config.toml
n_layer = 8
d_expert = 32
moe_layers = [0, 1, 2, 3, 4, 5, 6, 7]
init_std_router = 0.0341
norm = "rmsnorm"
batch_tokens = 32768
seq_len = 1024
Below are experts of layer 5 (counted from 0) of a mixture-of-experts language model. Rows are named router (the router's row for the expert), gate (a neuron's input weights, with its number), up (a neuron's input weights, with its number), down (a neuron's output weights, with its number) and show model dimensions 0-95. Each number is 128 + 24 x the weight over its row's rms, rounded and kept within 0 to 255. Numbers have three digits each.
After each expert's rows: "mostly gets" lists some tokens that are sent to it at least half of the time; "comes after" lists some tokens at least twice as common just before its tokens as in all text. This comes from a sample of Wikipedia text that the model never trained on. Tokens count by the router's weight.

# expert 81
router:136117137132150143124163123145170147117129143119110158149115133158129142143154127099103162099068107112157135096114138122081126128126160143146141130110153105128097148117129129169158155105164144075130123113099125136142179121139133091077102153089161152105131121093125174118098115107149115178
gate6:114181168119191130138148077119112146112127105169158145112118135112114147140120145114123139127173160143162155136133128159099083152125076127158110146118090128156133130166138122122183116161148153121137099104125108136109131146141097134143123114138150188161149105136160115133143099116109111111
up6:096179152115162092123112105119108103170136121103065118106116117110119157080120126160105110083167127134142163139145117146175078149137104125141152114113120138173121088126093114121130128131125112114153144144143117097103144075126087130150150115139072097135118113133129115127136106128107146122
down6:114190154171157193127117084107120101117152133165152145102126104134139101134120162180127134128121129158146133140134130142086103105126088130125098142118105140143114077108119103131099111167138144131108129148121088155093127160138127110161109123143117131104091141143142118156182147118129137087
mostly gets: "\n", "\n  ", "\". ", "\n\n", "). ", "\"."
comes after: "|", ")", ".", "==", "===", "\n"

# expert 62
router:083118108144123128142118182156122127141107062108146130128120147113113140172113140134113125114112140126135163144139136128139094118078140120131124145138119134133086095135122100162127135170150084119157117107187141151094115160149150139167110125115165063152145113126117130088093148132173120125
gate5:158144094144145080151128133151148124117157101118076142139170152141134126138104109120126126178157125156111123087106140121088145143158131144124112132133083100155114131191124135138100124152139130099120127079167177143144135151140120116160118170126150131161110146097145130094116069122145112124
up5:099120133122127136094142124138150132141146139174128119147103147132105131125101163079168149137104129135124114155176117143112122141131099138096102153124130074140096103129057150120073143145121177130142121144119127097146149137168125152108164090165086140085136143141136144122166127161108143114
down5:147126104138168107135142100141172119138107177162121112120118164092152115115076143123069117134131121129102122139155085122101100116140113109151125171145144172140157139118133123159151123152169162095162192116096158127161124105125122125096124122140131135141130125125140129150129108129148188158
mostly gets: "such ", "inv", "author", "there", "public", "them"
comes after: "to ", "and ", "the ", "a ", "was ", "of "

# expert 95
router:145130113125119125148102171140100144115077077106130114160114155111120126126117141129132104138103137122126121119097140140141111125134118090141139095176116122068111141107111118082109065132104146101138162131121146165132103109146098104132104089069111143126154106161098176093149131155118141149
gate3:122119118122153110105109128127168149165083168097124146132116119124141162154125191145155141164153110132156164094144073150151119106121151142108105157123114132123125161122116103137146129139151157137187113138097154113139121079111111150154154069148129135110123104106089135105161137163126127123
up3:130121135152150176115176104148115139132137148118116146151103104087126153178124097138135123135148136129088166111126176134125117095131175123109153119121157108172110167098133153124114169127141187124142111134136105142117163102157141108164145124139088124129071138134121135183154108099124118126
down3:123184096158116071176131113094093128127130132104100154115120134137145106108080133128083154132133113143138122164139119083121106164188127114166114138185098131107121159129129107141176110136150096098116160123152152137129140147115143120107122155103141130153164125123106124149130149153152114147
mostly gets: "that ", "which ", "who ", "He ", "they ", "but "
comes after: ", ", ". ", "and ", "es ", "s ", "), "

# expert 56
router:152148152134145150144119091108104138078159125123132089111146100156154112146105077125146157080153130110118113132094147146106096119118149109122103151143160172139142146101136136162090145118110140124109119100097130113122167111099169123122098130143089151127137078103097123142171085105120163127
gate4:172154151193123121127205158121079181136170152145115130119138116133188154154132120146151116124126121139125142128135109142132086130116161106124115125139143161142124082128140095148127144125128101104140147101136136121100127143098125139119129131107127138139112135091114086143092110119059130145
up4:086117115167144098098114120107113107115156133132132111158134111147130115178128131134099126155136139125158128115102057157114094144149115122150126156104115147125097120125186158153062149149052138158116092135150134122126144145111148124129142153120071131105127123104128101141144121130154148138
down4:133149106086096123101154137160096115091147095107091126135088170127125130113089150130131138125121145120118085122135143137141136123127173158172126115144142145132114117161129142148129122078101128165091116151149120081146131123138156143107142133094102143141177151165151131125179165169166134097
mostly gets: "′", "″", ")", ":", ",", ";"
comes after: ".", "3", "2", "4", "1", "0"

# expert 44
router:113103122140125108167160168133139129149135097108181108124110157100117115204134181113145125122168134086095155126130153122138115094095128150129140139133128149155116090117104136121112129146161113108103115102181149140116096140155132150166155116122152105134129149120132146085107177127165133143
gate4:118126092100123132140183121099148145103138159152179132147088140119113170149120134152109125155136138118131118131123096124080158112107091105122120139142121108156155109120147125152133140140168094159131099136135157178064149142136121148105145141168128088169154140091121123130091131086140142153
up4:170136136145136127126139166116141104101090139150128146158144159165156128098099101130124139066122085120086117127147090091126141113133153131146148111138084114175160145177162143103109176172149138172139147130110143119106153110138127124121149141119137143136125118159087101111112137118120079122
down4:128120160154073110159083152138162113130156132085133113120119090148148080149150151151121147134124134166167139143142155126149135119157140121145170141108130168121126128119146113141109102120114130081130149094139118150120109082077152126130164084163121106119140121158105162136096154138182133123
mostly gets: "Fl", "Tr", "Bl", "squ", "Pl", "St"
comes after: "the ", "a ", "and ", "The ", "to ", "of "

# expert 106
router:115133123156137128144101119110138127125097077129156119156118174090115138107118139184119121131122166129128158161161122082139140109136133159128111142169137130117109086105131077153100113166131100099100125100146107118125088123102150130160099143140130149141126170157143108076107180119116123093
gate0:118134112147094086077140137153103139158094126134133120116146159115134119158168111115095122144116169087165126147126108108103099097141142133102097128127093153124131163149155128110139116149117131111102132140149128118113120097096147180193088147122109140084121116126137091155092090083124128105
up0:112123159158116163140108094109068116129122139117118116137101102096168109123144120124173145144149058144144168149109137089118139118158121113128158136123114094130145095145120127149131108114153087139157132174096115120098135149182138124114128159129131115168105125122111135108174114171159102106
down0:167149158106106125154112155134124144128064121082098115114189128131106089128117124134125156116148079119159154092144136103146134149129091160113145104152118132128118143160131118145089123093139152108139111085130144107145075125144095122138157115140150121118078099125139123102094158163154116127
mostly gets: "would ", "have ", "will ", "could ", "not ", "hear"
comes after: "to ", "was ", "is ", "were ", "and ", "not "

# expert 113
router:184116170144156131097139164102115113134162151118098116099087179114105124184114159132132160142159178162105132146110118136134131129096099108122118109152127133153164138127131117132137163117139119145080121091123151131131113114149153122158126104169090154123122118123162099171143081130142140129
gate4:102150113145114106092127097148098092161120188090135132089141093093133154153147115145127128128096148142121108090135098097134126115173126170134111126137173120130109135141120123120145131164135145138150086119116143126121106177134058157126134123153113118113136157118131173178132121139097097153
up4:155121116084149127110168162138155118138109148165173152113129093108119162178143123107122117134138175156131170127171114096131091150112092115119133121099130169101126139108149184146156103119115130092096124127117102136125126144132131149130182122147147120094076144107143120155102093145111129126
down4:119140101161107158172129140110134100164136131126085091191182149130098098132117138156149122110116129119146083163128105140080171122150156127181150156163118145145127136130116046136124114102100128111133115092115130118124137120111122135126089116137160115102143154135140134139123138108129105146
mostly gets: "km ", "£", "cm ", "−", "kg ", "SR "
comes after: "| ", "0 ", "1 ", "6 ", "5 ", "2 "

# expert 86
router:136173139108110130118112129155147148102088107138112150141136143131117100131154122117139100137139094118102137095101144097085145118141142064127112086122164105139123119107117104096108115126094137137135127112110131134130046161127066105125138104098104101149179112153103157099128126122127137169
gate2:139074149120113151099105120171106164135165135126085149153133109148150157137160146119134126144149078129151123126084116095133124125133144141096129133118160114110113128107131095130081100129125106080120152101097132106085144131150141109178097125139157115115150145092127116105102174185110122146
up2:121174097061103178109096134150133148122095118102116145114132130124115117105147097107149128139092137123156139154099088145124132096104140140124113053146121114157123116120137149137152121126081153157126126127165126126128086180166085158099112131113103153116099135134107113125099158117122134143
down2:139118151120094143106075127164120123108099120124108130138145100104130123099142104133148135116153145118078141101102148170159108088140159116149171124098131096114131122108119130136120119100131106161096138173086124116129129161107163078119124144150088146202145125164130130107151143087115114134
mostly gets: "who ", "which ", "He ", "\", ", "It ", "where "
comes after: ". ", ", ", ") ", "==", "\" ", "8"

# expert 15
router:153101151160129150150141145110155127156130076091085078103159124107104173157103119163128170113161158105081105177126119138147122104080118145111126132106116103131132127109114147122117140110131123141115093094162142121138137097132166133144117152147122167108175137106106146098134099131162127131
gate3:139120083150122095141089129107188163114165164141148121114085155144143134136157129120135141157119106134107158166134122124081103116109124104113144124127138144163118140135122099113148099186123139167110152139122123196170141117131171153129129103163135152115134113136110087122102158151125103104
up3:118112113161136150084129123103134104102127111102161135177118139109134119137162081138151104121134143111099153136127104090107116150107154126112139117124109096079136141088169149087173105142143103144153118119144077176104094102140140124146177110124102152129137131151114105161173109109156117139
down3:111123127149168169131134085111162157123114130131159149094149100148099131139077120159114136157127114161130104149089159140100130136110159121147117127156142133176138147117119112146147110082091148122169120130140106139082134127083141165107149153108130110172102139129109148105117099167158135081
mostly gets: "10", "13", "11", "12", "14", "37"
comes after: "| ", ",", "(", "; ", ".", ": "

# expert 112
router:115076139136117131156164155151114131152138125125150151134127145144142155110094151145154102137147135105089166144113113081114114119119122131089117149145104136139081094146091149143131161142095103164122089096135126142153081138178165105154119113144151112138091184131141183131104133133150133117
gate0:088108148117139148118172117146140148112133148119079134160122135123128105122158155121121120123099101092153148076135157107155148132092125081116099115163137109097117111098129141142095136114124111132078174098180130103115151132116099147155144096153117114141060148159148145153132113155137107137
up0:120135123078067148118135134082138167111139171155111128139118131134151118092103130128116132137131130174137074111106153128129144134115171141118121179129124115102120127087145133116110152130122137146122168105133097124093115135088127195160120104144141097094160158149130141151097095168147113126
down0:110169147160128146152133109113135154108148181120129108140131112114104153117166139099135088147121129132086095125114167085096139120112152115140128167127124085121112094121153127129113094108144155095140137113142138152122146100075160151117151115131149076097164136146089151132060126121151136144
mostly gets: "exp", "dec", "Rec", "wh", "New", "disc"
comes after: "the ", "a ", "The ", "and ", "s ", "his "

# expert 61
router:082107146133177081156146137136097099128104121094139123144112133141117136188103173155142152095120107118105169111142154086124128114130127143105127105148114170156156121154108129112101129131134118123109116102146167145125105134135128203136105123124150075146116148117144118125086141175122124106
gate4:108141121106113078135128100118112141110106138119109067107175106105113095095131138103136126081113092161155110126156115146137142094183134108146106119135153122139115161135114096131148088126138147134141132089112177144166127142132119135092092169109094083138117122124182119112136117114129141163
up4:083117098124150177137106152142127099124160180150099168130120138111167124120138109128105117109117149152111144155107131115083132172124148151103138110116113114144167144148116147122118138121183150098099132119166148107110134151114160147129151126135107166112169170082150099143100165112123169118
down4:148145114104111136110154093140119085109163128112128143114159135157112166127133156099112163092137147115144111139132152120156122167121129172155130141143093149147146154096134170144088123123123135132095109175101105105092153166124163144129181137126123105137115107118159146095137104146166189151
mostly gets: "cont", "exp", "comm", "sup", "pre", "cap"
comes after: "the ", "a ", "and ", "to ", "an ", "The "

# expert 126
router:123094134134103158132141117141155117155072057116143137110119103153088126106126135112143106140112117113130129165099123110143152126098104156132163123165129120156155150102141147170172118087107111147134110097136140139150128084149130120108167139120108154170173129100128184160142100108143140128
gate6:153140093098141173129151084114119095096109144165094091115121098139123165114077132083122130161160135134166123070102116111121137103158088129096119110078172151139134121156135143126141140111116098137130142110136095079131135122102150135103090117155106130108094107142155139134132110126140148126
up6:102096132100121105111149118120123164111207119120115108174112147109137093130116114126109127124133177120084131135150160113153141145145122077123092097125132145140141113116128164162128101105097077133108126114145127109088102165121162127138151112132155079122116123086126150167131106114137089110
down6:128111129122109122090103117155098118168107133141155111129126120129156109148121102083154097138124150147143127122093145154160124094121142162145154109126122101132148165167115150118158177093146115152086149112097125192123122094112130079145152102134111153129110109097141174112128073154118105146
mostly gets: "201", "200", "199", "202", "198", "197"
comes after: "(", "in ", ", ", "–", "In ", "| "

# expert 87
router:088098094148117098124141159125124115148127098111143168115149154082106127170130157125099106152170152091100173112136173128114133095088127145135139117124127131158142091102097099119116097162138116128124096118188119133117100133126158163149169103128151125153120141097142121125112163117145091148
gate3:127120128120089137150122134171152163124094108123156071130150110122137132110080128123155112131158102126127206141113159113100134151120087103123139149103140129137132113134097108150116137105103125141095128111131147096158128117154152118141121105150069100118115162164143119123137069098177149122
up3:101140100106114098173128154169140140103127127128142132108152149116148129131122117139088138137146154132145113137118119151132093112114151111149105104124115117142163085081131139104158115140145128183141126170101144107073093116141117117114119114141133150070135127121136065074162124117141088081
down3:137130157127155137156107109143133120139108134137119086131051134106146142108090110116142162109138087084130169086124121132141161113090107173088160113181088140131156123094121127115119117085116125167103112170126110129149099148155128101138127127150139155103143143138109157143108130096133106128
mostly gets: "dis", "mur", "ref", "car", "dam", "vill"
comes after: "and ", "to ", "a ", "the ", ", ", "was "

# expert 94
router:161113149123163146086092127130157198140171112117092112126122153100124098199128158149137102145156176119107144113111156172109105101105092113147173149124109105131139128122124145140145139098100150092137114092127149128135135147127153111114120158151115147129110111096116108115156124090113144129
gate6:081123162107115135147123140140106177147124105098143147137117151138168130131166114121138189152124124109130127089125093134160136147144106142131158132173123143093106133070120143164102117094134156129135121115128145123102131147116134188109117092125120138105138166132147096084080110136101158165
up6:103136109120132130117104141129068099108127106102077148143146143114099142127174121112089113102159113113129154140142104112115127144147145160072089118183194097111136139141127085151093138125156147131074120099130163131105126133136107130112092118133139116090134143130135098088130134141142139154
down6:126120172120180125133080129154120154136112083107097129122109140153142081120193138120111160122131130094164118155123172115176123118142099167109101111123134148124110102117083136129090150112154103140096139117118142146090154130101129112095133140114148129117122112154171101151092133130086143124
mostly gets: "| ", "—; ", "', ", "%; ", "– ", "; "
comes after: " ", "0 ", ") ", "1 ", "2 ", "3 "